config = dict(
    hidden_size=384,
    d_expert=256,
    moe_layers=[1, 2, 3, 4, 5, 6, 7, 8, 9, 10, 11, 12],
    routed_scale=1.0,
    balance_bias=False,
    init_std_router=0.0393,
    norm_eps=1e-06,
    max_grad_norm=2.0,
    max_seq_len=1024,
    train_tokens=363100000,
    max_steps=7923,
    dataset='wikipedia_en',
)
Below are experts of layer 9 (counted from 0) of a mixture-of-experts language model. Rows are named router (the router's row for the expert), gate (a neuron's input weights, with its number), up (a neuron's input weights, with its number) and show model dimensions 320-383. Each number is 500 + 50 x the weight over its row's rms, rounded and kept within 0 to 999. Numbers have three digits each.
Before each expert's rows: a language model's description of what the expert responds to. This comes from a sample of Wikipedia text that the model never trained on.

# expert 10
Description: Pronouns, verb endings and family or office words in biographies and plot summaries, such as realizes, tell, father, President.
router:424542505496474569519506551564583537390442519553567484469450415516501448531435514495485542432480554509514416534475451591499550534536540462444523548458524553478505501507440426486508423478565482
gate0:453511451461536525455563563520609437533423540529375553528577500489489586533501458555487436499437588500559470511604569390579480488415415588428518546419453540417537518563518395592463492481495565
up0:569540498592473547475573463435487478513452509514471521418510503435450496486489563468525431455422636554510595440474463506608511433501416399568550445489435510499518513485593486494606601528397557
gate1:620407414454486526490527561458553471428517510460484441514492562570482498502445478505509584469466497550507513563515484649438576416503540406435563488453525566530484525491495490543541398578429531
up1:537492502534431560481475504565574461465586500471555434515441530580513471534476454504505531485417431509534504551488486561480621472555523423448549443444594572571553572481506524527573359541470544
gate2:492499503457365540493472526539574549481404354450556479432546514506551584526547576416388477440504634503455456538563523496613571517470452508403476500639465527526489465477553403439508484439450663
up2:452505479499347481480490540484544524414413375471487501504526486560553541468449547471447461543513577496473432499510545486569457582514554496414516490576509448564492531513536439468485491428473608
gate3:464481559500491536478538544456509436466505541493545494520515471480485429548439613447480507500532543450516495428448515500591426359503486637579598520483473421512602418448485502486569443537504492
up3:471527496517478587428562553469424431497457513532569466503409447515512489458504499550394496515550551442483426498468513480527437335528477556511629605491437498578529414535476556449522462590521470
gate4:562543447479483551516469582597495411523577507582410498494520572484503541536494373497437533465513489496475460382584549480508461390538540470483605488422451659478463511437492520504511413553558532
up4:499483564530508561477457509491477537494499503529435587497474457598475455463496411520487563514509502585516611509557494497447468516560435476488506502458450545507479606455516385501424498454550509
gate5:468581511574525508559460512584442546532488471561453559570482433423359441506483516548540601419424546404508533477548463500514436441518465607590474503553506439440645459501399454551576483545470461
up5:464531494487471482522454558556496553561490543526448599501422466463379430507451523562488562505426475389539564410458498544531518487539461532540472472504507435434600461458418433498534455506461456
gate6:455492525537539446425596572503399496560501505461487548485557523529471495589519563560528551531516467535503515555444492456534442419511505458425488441504524438473539431498536485490435582510526475
up6:532449536538444502480597503519512695490525562570547476451488543456544486555448495534539496454443405464447666476512409501474465574513548526525514495493448457442471495631529513515528532504464566

# expert 0
Description: Determiners and possessives opening a noun phrase in descriptive prose, such as its, his, their, the, whose.
router:433526539583489519410514542443554444431530494493577522384440433439484558556436554488540472561500574495480523472574520541548491432525436507509530516463496564514456440397430450546481437613402487
gate0:548554518496522478496445517465588492508566470534528471499499454466464512468399525508419490568410547473491487520412521541461477525525533516517557438448564440533458538454544448467373424487488510
up0:518495537540513476540482576473540543515595441551482504436498437358479497466365502437480488524497554461537484517462493551519408470520488551514582495426522462506492524519450475437415443468436502
gate1:506487533458564482470502517475553553407384484442542539572528446565467554559567532427480410480464493492477453528521578565450469532498512443483508468539493499617488447455518466497545546493514498
up1:459541503570489524528539592513516612426522527452506524494467522495471516508508525497344499491469520561356454496552631525519436490460445540519552487528463489485503409523456484492542519475480516
gate2:582457436455480471517584497471515487422590507485594428453565542515518570466457504524561509540474479479494423483487464522509438483527503522593485545487558529532575464487505520459559519456558480
up2:500489485519538486412499516498382467446495484545520435377539538543536448419418525486536473576434527508501470446478510427501489473502460551527501538570551496493556473494470580480519486519562497
gate3:517516552458524567551450571454473491481455459452528534516588508568426543487478532480405452551548537456510480521509494514532541537563510560430498464452419498533610490548582488469552579412488482
up3:494467544491376502529434521502514529490554466469425496477479528513462548508526472478494431473579566449437486627497471483464524502462467465452450411413439576519547495551459546585531546526437532
gate4:481522480533437592404488468422509585537524536513438515430467576502442541493541461426427545422465558414551492495513556371412537464492452540378521494608495510509425489495498459416492497566453614
up4:448462493443526521597486528510453500580519513493522464481481542541481457403407528498457504569539524414525312482601594566508504454492510548573512481492398464542461553415599370530501486437509614
gate5:349484489562504557420515497517486583457526548468540563657471465544527550501442492447461508513452506472530483543456515432487522575478411530513509560498466569561544560508457492506612448518523442
up5:516530521456486499446536444528546463434469538519619569513476384528553541581522556464472436478484586407495490526467525512492527552485428529550433484465469473526478453441469499472559471444462550
gate6:503485446552461494452475531473514503435487588511566403518591464466477560528475477452517520528483676565518555502567528520503536534515578435496354462467538565550588526448492512482482467471507444
up6:522475379537504554584439486458566434521507495448380508483430507494545592498464509546522499444507537433513457468471532476427599529512512586548535527482526522513389486444568412419573469512471486

# expert 3
Description: Prepositions in, on, at, to before places or dates, and year numbers or place names after them, such as in Poland, In 2011.
router:462480432513443518545489464520459531379429509548588463514563508492465458452518554510499486491483561491440547448531563500544487553536542549445538536511452505481586459517413468506504471546512402
gate0:453518458585557496519407455529441541446493540594543498441456512459405477513523493471518476524469537529587465443460482528486508503422512648445517525518552501537466487599420453459578509422500498
up0:506518496512491456537485424479470508442488508440500506482497564472529487486552541469486451518422457450558512523484474539479452376415455556496534551527504502526495452470447481472468507570476560
gate1:500461436465569490488506492551476451493574450428562490484550452548451558549471474451520573576467521513432482499465565479451437485484508495587551434443361515391423557466527488436522521566424568
up1:427510495461517444488510554523522506499519466425428500417495468496495479485494581447554619464597537488458533505579562502455427473525606547498619517461439521439389585467497476513507465502446504
gate2:479518496588568486466560531502459442478611412430533498520465437454478431525445591537512493438468330494539547485444490492484465548538626496464511582487514509583450562530426507510583473478477497
up2:528541521511409532474449513478538568500464490518499492415428528450499502549501510473546519517483449585508482457501513532466480482418445564562549569576478533483545612561445544554472527416535481
gate3:555387532440436533498479454467426380474476551441543550443494394519575484504494485496562449488604611529518514488499431468506565514551494489530494536492538492505501543450573521525504490422441578
up3:521467525499433556458516423460492463437498532427462571467525477534568455476460514558565471524501535484448473459524483436504597581520491535538534502454579468470423483521547484537530467419522475
gate4:549561483469428468527512529530545585438583528466466558549566523531513481358499503465471499414443536523573484530394494470440507442464504486456499480487485582419522496480479526548494460451546456
up4:520535587571482562496558481515453449553493426494493447518449564536513455612500453463509502571495399427413489521499483458554486524509492471571509441430532512605535450548522533505466546551448538
gate5:497505562462467512466479463399462531490465516436445483403444528452448497600544501577447497426468540347440524535524418447660573417543443565529518436498448544562553427493453453469447555436463492
up5:479497524406518564544454437568411583468468501485537496464470528469484481607619434531561540469469495446501459530550492513608554403528434555500454479537547530503530418549421366473439491475568538
gate6:431515480570461529436514378545492546499540486551494543549507500499496481485401536425680476477515497655495573516558562450417555471597509507498533544540562600514485441498494481428445509491420501
up6:504473469519424588482448457568486429473534481472535421405516530463457505511456499485600473483512506579418443530535423401456471534485592508550568561465467569467602554532431510502562471526496505

# expert 5
Description: Full stops ending sentences, = heading marks, and line breaks, especially in species taxonomy stubs, such as family Cleridae., ==Homonymy.
router:487527557497477517561490550440458586467542471479568400506491427461491532487424453427471463471501591440503494511440509513433519470453414500456526469543471480481501409495414534549496553560560445
gate0:489546546397530567498525522409465530465480403508489476469452575458481433543561500575547545471591449466540573543503504517508425427427448490469495496530484479521515590475572477469510477469459527
up0:551447539533460540586429495435492509488533480590492414466450495481513510411461515468475473484529442480534526451502552510474445486592471481501539461481532473498477445427532560476521461528568544
gate1:520519539432493515513528505394528518534468440506367492617373429516464480497591454446419474549531416461434421539443516513464505521456457503475505476540446549495528500457484520444503496505419566
up1:541570543478494462468491456444544479496505482510540502616410378491464437456519455470477528546570479438450458487440527531483551533500476480439568480448484544434492515477462556473516486490433527
gate2:528514491571490502486484507449541484558490509434456397466508475412449495530480524429476507621508510519475499576528456572525454466503551597486523463530516482550568462416398487466468465534488470
up2:484511496538500449524554545472515504557452543471591532443573455375442474476470538533512528582518534529534512529524423548534525479478541585513571482492470469545637483526387491487549417530458494
gate3:542447584451501440512572503565569487520580534472514526443488498509491515467634530557479447523359519506481563486486480478456397541524480459521526527487457476414436475532525412496510491524399510
up3:486441590534450424493497564566578489506461568484489525483505579522421442508609501481433487476383615440517469497472493465578428518502532462500465447584487411445489451580491445549466472521459460
gate4:585426416485498526451472434423506526452447518495415462521538435543484466590435480515460479506599543462509477428446532476523484521468528349597480526496535470445505433515465505489538527502562404
up4:547519501517506519519476494463442530482458531529474544470476523512466493489486461521586449453458489554422486507576452514539491440457392495600420459479581417424525314479534510515543464512417464
gate5:473543481552498617491444426396480442514445542579511533469419470505520452494541491476578451632410525469496485464463515499613560447419458502450452473471465547428484506643497518476499487420488477
up5:447514542555446609470520491337486550481468563584495405511460466498458503490494487507459593528472537608532545503434521471551480498418499542462487489537521470460447414591545456578488488480486545
gate6:463491568473512445520567476501558578509462526499476447599451525501485448468509490494551528566582482452561511488603595525554497409593493453449494459580455536459398483466531508562477432461567463
up6:404549565569529504493544504464590580500471438503485480582477519521474447438553596612510554513585476481555472501508572477536483402522588512381482511520418501491421482497530463533451437483603437

# expert 4
Description: Quantity words like many, several, some, few, and inner pieces of longer technical words, such as clinical, ethical, extensometers.
router:459606437595452497471361490556448550408550514446526441412448490473532469516459506474491488517509500441523575393441591567475505557552555480443543539511478533426551376426485492463485467492422466
gate0:451447531444517537581510402409452548462527460507504598409582531515464559519484450503379489580487457535493569446541498492595545494548429534492554572471440454534463476543541460543528561532525483
up0:486422566506494567518499391474565540472460534522606594453556465544565549436516486499421481448460448478494580412492528504569486522510462463556525502481416526514498499560525549497517556471458423
gate1:505574549408486558448399446492480555445569509552527485465561447513543518546490547450456497468493579550499503392478529484454527543524441534550530504459521482532422459513545474381489424474570536
up1:507593554495436531467382343511473629506520430560524508467486549454483465488543557386478442535476544518476522387399493546468512534490442472524489546378489566504505425593454532496473458560468523
gate2:431454491491544508472611546451532466456490451500538429539366576483493530494540539398447527511550642465557532450477488494484475515531484434539474475541553534536413514498467551529544556491468493
up2:439549440453542475567538376390564464526534425457493487490480505454504505371504554543514613492483547530464511433468517491527523535577545502518494496560452486502412525497435528503506541539567500
gate3:558671438474419478476547550487521594541531511497586484533535396549446441430532435463480473496536500584527502498575507530500522446505557499575513458477571546456468494449505424524411551556536443
up3:539486528503538338474459507498523472536530493475417496430437482479521594415429580434526470448493514479500498487562467541562562582538475546496519524440385553534514475492528501456552547457567602
gate4:517510457473421543524552521476601534513506516472541459610517550581480550484504465522520470522547535419451516518472535459492635500571605562436569514495514506477464399525471473527459548492460515
up4:499540522483436572469446462489553483433455464476509453503470488462461527616407553483431411533506571525467512508575514518468492551535528498515471541514520498439513522543472497412513457548541509
gate5:621541471520577454480420611416480436525532491516511485594524482501416447514475466555488528513580504463520577553580469545603460431513506523481489540470440682507527408463490497505530439558437515
up5:491461388430599506505486507472491544465467552467554495591427491466399457487570501536487561481556454528519528523500455531586496467506598514457479642490399561451500482522567571503444540497524418
gate6:433469371472518586549489443418435452496508556504444521612518467568616469476490421440479500506464501407590554452516513471590475504423483496401553454568475459519456493511457430499415480501423461
up6:377529429516525568475455419366488449479476590547457563586502480501559437512500419485482477549504470440557518539530526474504551539494470503467560475561478597538395436496442455484419362520503496

# expert 9
Description: Words in sports club and season articles, such as football, League, Cup, club, season, and pipes in team statistics tables.
router:522440481524479496647481522485470461508482520572548525488506485466529515484466540460628479547492458475449398442613510420532561484446525493599540508562504477491546505510584393579542440470526541
gate0:585496548526483536542415520552544493366418542439551502457495558443517519604485559583535577482500476451449428468518441432574497504446559552446496610484558469478510530481447497431558529493464504
up0:504615492565424426468542482582510538660449559564495524565409445592480488441394589445431576520481460555546532458440469464483570424348600530516527468496487471499495451505508548554470519585520449
gate1:447516456479569528493490526459492519505507495470592434472471559502524546499468512469552533564464462463556604557475507460518515533455532556501508507433595482497562451466491396425478450454450493
up1:484459449517575536580516561426535491436521570428545409511430505406496552468477475521566514523459582481553575474497579553580514518443591529459547480500492517548589499447502448446495420547398475
gate2:463488549516507488378441454552536518498480545431403614537411474517498499466484460473539556489510459521502504435439386428543452467549588493518504508444498581497558489562431511523409404498554521
up2:493614590540462510428511423485508467485437506354443504381524621549454552544537551522490508541510496513454557515530485434460519487456495500434486555423539360486573494466494526524435469582556469
gate3:564537541468511515507421491479570476475471435440523507461525494471461507498462516557492558547532437487588450430479408493574624495522437529495392521525479451427531512582534395497520510468468544
up3:565497513490455482462467480440404456406405466503535397492467499539579511514526516445475476490616529459452499482470561449499479477506555509519478542482550583511498567516535530504549519473520449
gate4:471584464464563587522468445489488603465490392514513467450556474504416523434462485602482568424509552452527481430455605544439554505513497439415572418432517519552503543588459471332568568520479374
up4:513449555535501549473578523523545504534483519570505432521452441556535456566458548394598412508447485531522520515491435458555524394539564541540461514503548461553380493525530512494480494482428544
gate5:541466488479514539529533477502456583450457541478590486414424479481515570387538595576479460462464548492509378471501551481572524491389491559432600469551473510551510486445511397442520542505421503
up5:537451451397572496537535467503471485532492542418543549526462421483525421431538571442627429536473533499509540502445612484530573516410494568532558458499522536580599400529544472480552565430439464
gate6:465529586390509555520476613535535519482462464523546584455495583490513469508483460527417492437502514558516527545548490434522479517490544548574521496405478528549609451454529426493451481564524474
up6:419569571474505505543445614477547544463517492515461552506487467435467480500415538359496522456566560463480523596470435451412473496546569401587558489461468588600565567527487475544519454537548442

# expert 11
Description: Commas, quote marks, semicolons and colons separating clauses, list items or place names, such as Daytona Beach, Florida.
router:496444507596432528526415510384521450466485518524478527564423502446504410496477521497512462428439441480522482482555476530432611411555531447518529473467490546449462470448440486540515524578447544
gate0:489569456545514479537457486641583602444495461546487505537573471536515506461542503515448483525588422630434437508499491498490569527554575477524439469489479436463496448399566545572520544456499393
up0:456506518561491537484406455556502578456522465526570524498555472603471495476641513463433533550556382539438461516468504533504556540586524455570491442547532482510468510426468457589492560495479430
gate1:496604411436493520542546534540510442422412388502478532525503446441459526552570584574590440495546456495525585491542488620471439516478455494570446423470469480498562482521544424437536503528516492
up1:485630460483505548539536558546474479432496410461472517485533490512524511529475484497496486525562388482540519523554477623446466441467548486540459492557496508627514532512565552433480503512537499
gate2:501446520439451522519442524523523555481408478555431440462494507477473475515525476466542516534497487495475442519554475598554426461493534467547529493492481546495483456458435483494416531449418582
up2:565491494507477493496427490523414546476509461548509492446508481502541493551509508473510511569439597454452446522519513439497482404444413477528419453503530475452503498423538473447461468494399590
gate3:484466490440480526514402459501532548510493517531436544538497462453509534466529517526532358428479461438537509516472480568585440464498444530465451424526558508528529511505541493580452485447537463
up3:474625507537553471587401486428563488490451520536453425509503536453482534447498511509428519527475623486477428555576464477401392509521535556405486484564513564514545531505490547511494402485655512
gate4:525545354533442491550595528423481473474554455529581570426466581517539495453518434473403481482417465563498539472509462448498581524488496478531542493532491558474478484515471499561465532599482478
up4:534495577471495426499465542515515480448488543553472563444510502502471464516541534486549449537503517490500520583459506486519472473482540589592499547518413418528591470431549507488589430525531536
gate5:454530533457476602441459475433539576477472465477496479418568428475452544484448432469492489514463448430463534523535427423510532407472567490506538568448607534524516569492466482436472509553530510
up5:559370461531501435575498488524481480457489486534484545569499507530551481504613559541520533549503491591582481457471457592508360564518486511580506463500433464429421430408557516517485515497436492
gate6:437523481526628562596451516490508377427522561451499528506521459531535484430479509516489442542561349488504475436483583541501468454553618565462488505505516503464513463446544451460479482549430483
up6:515525489519533591456487632433457462525563539477514490523517520577537502410511435460480495500486446502512475481443556579477489431542584461505599536464525491471511503402535460478500500546488453

# expert 1
Description: Opening parentheses, the article a, capital-letter codes and braces in infoboxes, tables and formulas, such as (ARIA), RS_{184}, (JSmol).
router:430515479563376487566523551463487542524462474568529493527506467507595532519485642477518494391483573506407447442493514487561490465523538464391534516477483522540574479430542537438559518416459502
gate0:443446456560512535503520531483519466469536558537464516473442528482494518459428456537507460489484490541585491468552435534577518477536431497514444501484513453494375538509529462492557469570517476
up0:552490536447494590436516501525554434519465442491533481384484458493556511483440494501656502501397497452515456530443504572532507502499531430346541502468503466497490534526472540447508538564528439
gate1:431527505420435417481489554510525518540422476440533524468543508552513508419486522485554452520472571479557528432524708537546486564492565463459481529482497529522536461536481474439563539529443492
up1:444522538478534412429508469510521604412437548523467475493480461541505411527450410478537583438510433491522501422458504431447547533462613492420462467564553531526473424518453496524441507548487445
gate2:383508533507491534505531488412543418459475447564466477439389575542522517506447519539538511580506565539544529479424486541512537511492477449436474485522526483487515470485450503513511510471472585
up2:503482509531528544613524434427494525546482370496432431470541508450441498492509477498440433531478540546527457471490549481525475467481595577406511651478561485541436473511429488494481575567458526
gate3:475550499489521493495523475502491562537531468510527608533505525609462523442471464454394494477470467450400594472473527497566523530457443528479481494445603474564555493542545483434475483530563525
up3:564507465573462443554424527552586538466536605555539634574570464379467550538402510484485515611532533431428465473455475486459473527488465475483463533581500556454452485515511418480587544479590476
gate4:455481452457472544418411556467476562521578550498553440526530611538511389458500527452445506335517523485533535568472434456617505492556565541453470482555539571538523473468415439478516525447528464
up4:448484505351487511545498551377435586508579470404498446518493515639503441372463479485472565476537570507499545532493443577583546477508546503461374457502442606554537488464374433495564514577479518
gate5:492465560541438553421536441464507462478519469411603478545535475523489427459446486416411461496465477451505457463474528523578444468472515500554482528474447437507466493518645435540482517542481549
up5:492471451526489541435480458496466433486492448542494501477599462459533456610490569541504437540434553449504502454461557585578474569431502552466421564488491532473460500473621419494496501506502487
gate6:555490425550481442517510573517495537551507495481441541464540483561481508549536459492560510373514507537512528447513539493450457496605525430527529370533526435492560480542523430436459459451523590
up6:476479504412450549498564563573492529542411469439598475512542446506463572583475560447593444472517472503494494383507534525527465389485578468490503527538567500439554431471510439461387544466486571

# expert 6
Description: Pieces of aircraft, ship, car and military names and terms, such as Corsair, Supermarine, Navy, Air Force, engine.
router:451470518450436517548451486389548567472501500568537569505368484467455449457534508556494395403554511425467506437512505493496456491502436496492487410479393538534552460487534454565567477529448494
gate0:497629504556456497481561465494557466462409467478497490511521481444466399412392458587508528425509555625499540460430469479419491531576536503451547502454478535496429441523518535524545550436539577
up0:461576447465427511444568528488537473477612404509495496554378578511480531535429462507525546497542391506447502466472544585428478511471442616511459495565535512441464516519528495539489546479547455
gate1:480549617498435496549493429446477433547462568405526567380526489503581577565459577490410375539422513473501536483530447536505487511573497506514546477566375531520475510399444557481602412541534508
up1:494562537571453477428496453447540391482542446452444572444481561478531567599525539571397335623426520470499506507509576590563581453544394551512524413533429520525434445459552575500465424421462480
gate2:412521562494544460484565520476501585549461520496394477465511484565444514455469532441456531401478411580507544453480563470518555485553408619518505565507427521514528552430524543518546525514553515
up2:457516572421451459408518422481426482423530508435472471517450530439520462560525443441492497445469403513511557517575447542517547515520517515473611503482414538499479562566419458522517484563453560
gate3:588425562486486506525470589435471526494506453525520600518482571558459379500472524456475588601510510567507483523436465531466475516509422495542495570398443473533532419504541423493560518533427551
up3:572538531486491471471570620459572547498520515532492556513446468544414431470485498535501505529516517471525406497611560520531492551424529449594436536424501510538493448385506453518533486407512531
gate4:512521509523502569444522465444516539462511567516571484496539553569471471474648400564526452452516467528516432582563509498506481566375464490503500475478516489485476460530500400566498535518562498
up4:486476473492552563487502496460507478459507452501486488540562520462553532512525549534571477452447538530563433474580596496547527553542448560411534405379515410516537434366540506564609505527370516
gate5:583500548442519499442536477542503393576508461535460460520528445498606503472573575449541397472515428461457554541376497497509507533575447469473517478451428523572439533543417402493538472424472531
up5:435383449428463514469462554608468474607609494553507497474468461475553481525510520492479481431507438532456570488467484447513530460502527480547425491499470504525414520456469547570523447466493518
gate6:468443530468471443546503444571470502543443515570532426477476483497463515520504626448489464492484515431505479484526520435528477505498464503494528450561541504562510406589559400479502486517530550
up6:487427551508486511542519525586562489580453505569538549439450467474426440523531523474476520534449469484526423484446524468538457567452410545545515471537543505537596550470585386484535435513511472

# expert 8
Description: Surnames and surname pieces after first names in credit lists and sports tables, such as Smith, Jovanović, Brabham, Irving.
router:470504476422453483474524579528518498468421490520499502478505487497525534579480517465582380571505465407435582550546506525528499512496475491528602385517416478463542462500510463550502497588495546
gate0:492486511544491467421571450432464489396575489508439476556486573615485486480535556493522396494455500518428549492458547499429528452532517359581486558448521537547418429475493492456600477455420519
up0:556516550577466383480541403462520450424468518566492528528488449541500571562514528529520474494440454517400480470410564534501518453572528450444494585504501498513542484494514461478560506465442556
gate1:514569499558452446484562518598471470593442565481477547524502438381581514470544522527422421467482415542460447415581477433470550427533489477439504512518540460532510492473557516559490457523489499
up1:490452564524469410570554553506498548585507494512504490493502468475621593586554466507456424569475389536488416469499435555425464404499472471521495542439493561555582439434578448555566499487540532
gate2:584515553500523551527492557545469586521443562465464504496483538467550418515491506456542488478563569565432549487567414465442493382529472533399497526480462458456480496455469509509360465536459504
up2:544531497510490526516489481452551452437500531477398472422430436513579499524477493468577459446556565520464499483569438514451487509498522596399480527521486554523429475488531456547445511531535489
gate3:429508485468478434502478522510509506408466476587456467571508530462448536490507505485589418608505455435410480477480604458561447412513481453487525523505492498518511522570423515472514513468506510
up3:497484529583532405572493414454571501458514508489514529483456538506535457487562467430525451486581576560486558535432511393572419385527613439441543451514448493541541525566472412481481469484485468
gate4:520552436472522479542469518555543466537571533620560499429551442515452514546548564547440467463501483511411435496495503516566469492488460514507488558489527429582509551445562546616510431413561495
up4:515555442447535542529484489569519484498480529606567524434528450532427500502477473537537452510394502449409490496483524474601491490497516521449474539438496406507477469441486539549480457486512502
gate5:464512466552472475543519475518535584477570450540411512454488528488550531481446505524494529513442499526532513503497511490546475528509494506498553542422523433501607415504483430537512509599518544
up5:467548524572509488524462507534381582517512555478449501570477543505524508498467535416536413438470467482514511509477427532528464505494523496446409447511460527482531572523542633522541472523624516
gate6:468487496479556507427574539433483530482572448512412533598542433410519493546532449455540428448498521468485498502516441417541555547585573514468578464475409474483577501505461463473521488604579548
up6:474467517485579487451540586533540565466564464528511508457546435463495477552508526508621476417466407561566462460481521454565493462505633464500541495459517529447489468557492409494584517516635494

# expert 2
Description: Pipes, dashes and digits in election or ranking tables, plus mid-word pieces of place names, such as Kowloon, Whitecourt, Drayton.
router:491509506556518495566444468498460520465500526593575522464495447566511533506543538490532526459504487478373531396486463514500535533448521513519542490594450506418508533508437447605447509468467479
gate0:527568533470513470415547515440411581493494555582612394479492494562404456428468638509468550481513510401508534469553536531394482470526589500486548559416483502532502443514511421612497474488480470
up0:476453409438384476486539575439471538445469454539579548551576483500418550516404509571475600521343523500449523435466425492485467538518589556528523570439522470584406514493533398518448502515467444
gate1:499427475511448583474531552615540579511466433404398412470553403465495539458435457594466485518478492511414511462620517644484442483520484523373524461541522497465485447545504554494528559546513533
up1:418536375447446482422543570503411431472542442477487496522578398381669504517495506507467359567548469528434425429462508512503441463527558584513477571489596496446498474577484540480488526513511504
gate2:543455492479582609474463482607503425450545535457507467599507552501476485559439470469554524502512534484433589455450408540425370527453482506503513526546546505513468565543534404467427446465547462
up2:423532437512461456468396527615588502572468525513517465612394563480489497459402515457483479483617453488447455502474510570483526443551520467578419458510558430587413505458476513630493485474526503
gate3:523440469477450545567455471485504497528440438559531549451450518462503440572400419515460532532527537430454607445538575477502443487477481430527576467529515474502422415516505543599498539448518510
up3:565489450451531552401429534490482512508509505543468516482460442513466511532488460599510559562584491574484480519485458473428460541508586447506470528554506440509496433523482466491483451385554532
gate4:439544529493534490502370501533597541465582548509553497401522474528508509558485458580567563522395453423543423504383524535514500496522483569469512501476474582439534569543459468461524573524460439
up4:529515489505498573473389451543466432497609584477496416432492460432511507556465551449520523451520457497544536396506590477522460492527436497442451500571526515515533457459482482535465505524539523
gate5:573540465576534497433421515470526504469456506559444556464491540502523490610452483578582492494548457502488483446484513561408571555476486545458603506511497502550441475554494468503521509485541501
up5:562528508477482481486543437438491556465462503502434462470568516492467527562515488470625493551471470445512444436505513563451474491511552559444613511472441552572485457483517544488533590507481525
gate6:484545446511519545484406501523493436393520437494439541486585554490482462456480430574580541517573481489463468507455579427580477583454484496459494462457502495413471544594453409515537475517440415
up6:506474527525434552460449481615449578571496449531408561552548462603396513535532465492472355512510455494495457496584463407359496468502539476558453527439521528555460456485558518456562491424480461

# expert 7
Description: Pipes, double spaces, colons and list dashes in tables and infoboxes, and field labels such as Born, Coordinates, Preceded, Genre.
router:497552570543505492420440518444510483436550492476530446524490460527510414483470487454437530439478471441359410551458440584435531530475475481542453582529439557487483500505595427464541422483463484
gate0:497422514513452456479485455495508484567474509477524437577409529475498448563566473527487588500446625392488497540536470487414612500473488498463484523558462472470470457506489555503484543469502439
up0:448372576547448491428503458483467480550472508475553501488474538493463457527535473523477626516389598402461503547454500479420572541451579482517516452585413483479480460482437521465504553405474498
gate1:534504495455458459463559559460540549404486481503547536544505528446534458502556485507504525555493526492514537433518457457438553547546539606513484501564484541334517426428420555431539531437490504
up1:544540516472553433425545575466474594431481415511506497522550491479567536530571585539542507522495471483493511428479513415396544538518533634462484509462483495380502495465419575426574516503408522
gate2:499534561449522530475505523478463416481532425409510399545572442450512455548503534536487547514489479526462454518554488476440460496561462555434519411512557547479497539428534487481508514482458540
up2:508566569432574487497533508571477476459491521529464463531553438523481547560480496517528473598454548559491496442491580411475454464561573522436508533468552537444513476426437494493590488582470509
gate3:485510468459516496502511462517539564509502575526513477519491433498487491497496431536466476595456515502543426507453463535456464549555518604526540533556460488464445495393609512507534529543482381
up3:537515492425519612518427520541480486505586443505499534453401486485487537446474497572464506522444459485457524491453586462475437500473571478512484597468479483477493477493575499514563576540525477
gate4:536641588485525455427421540491516467523414480532410485499503504524562446531416479442463569450506449531494534588435513568444418543479457422525446504554452520589513593482551499552431428485405528
up4:504586518509459510544420507537480470471574444591435498526584468563577459544498489456421497418518540545548467456476499547507505470571489414478494592531565406492606553558585552539472460509466458
gate5:533520565527558496480501565388546433494516478487429520507461519465464446511559441496419542423409519577486514491495522386555535486507500530548527509500435458515519423475524439543547552489505482
up5:441497511478436596515546537477565485511540534408487529533421497417567427541437512478526422516538426597505459505467484471407540392512634469446495409437441546389437499482510523444403498525485496
gate6:433493514465524481533498473557552485460530486482637582481416371548560493526539492448429603475489521533476430475578482467506511482522502487462460474489531510508490566457598471552609400485541595
up6:464553533442450481445488392529540591413512513445496546533565533514489547511493440482582552459499473459591518533468455528522491440455485410571593470484483484526501495475424548417573507467461433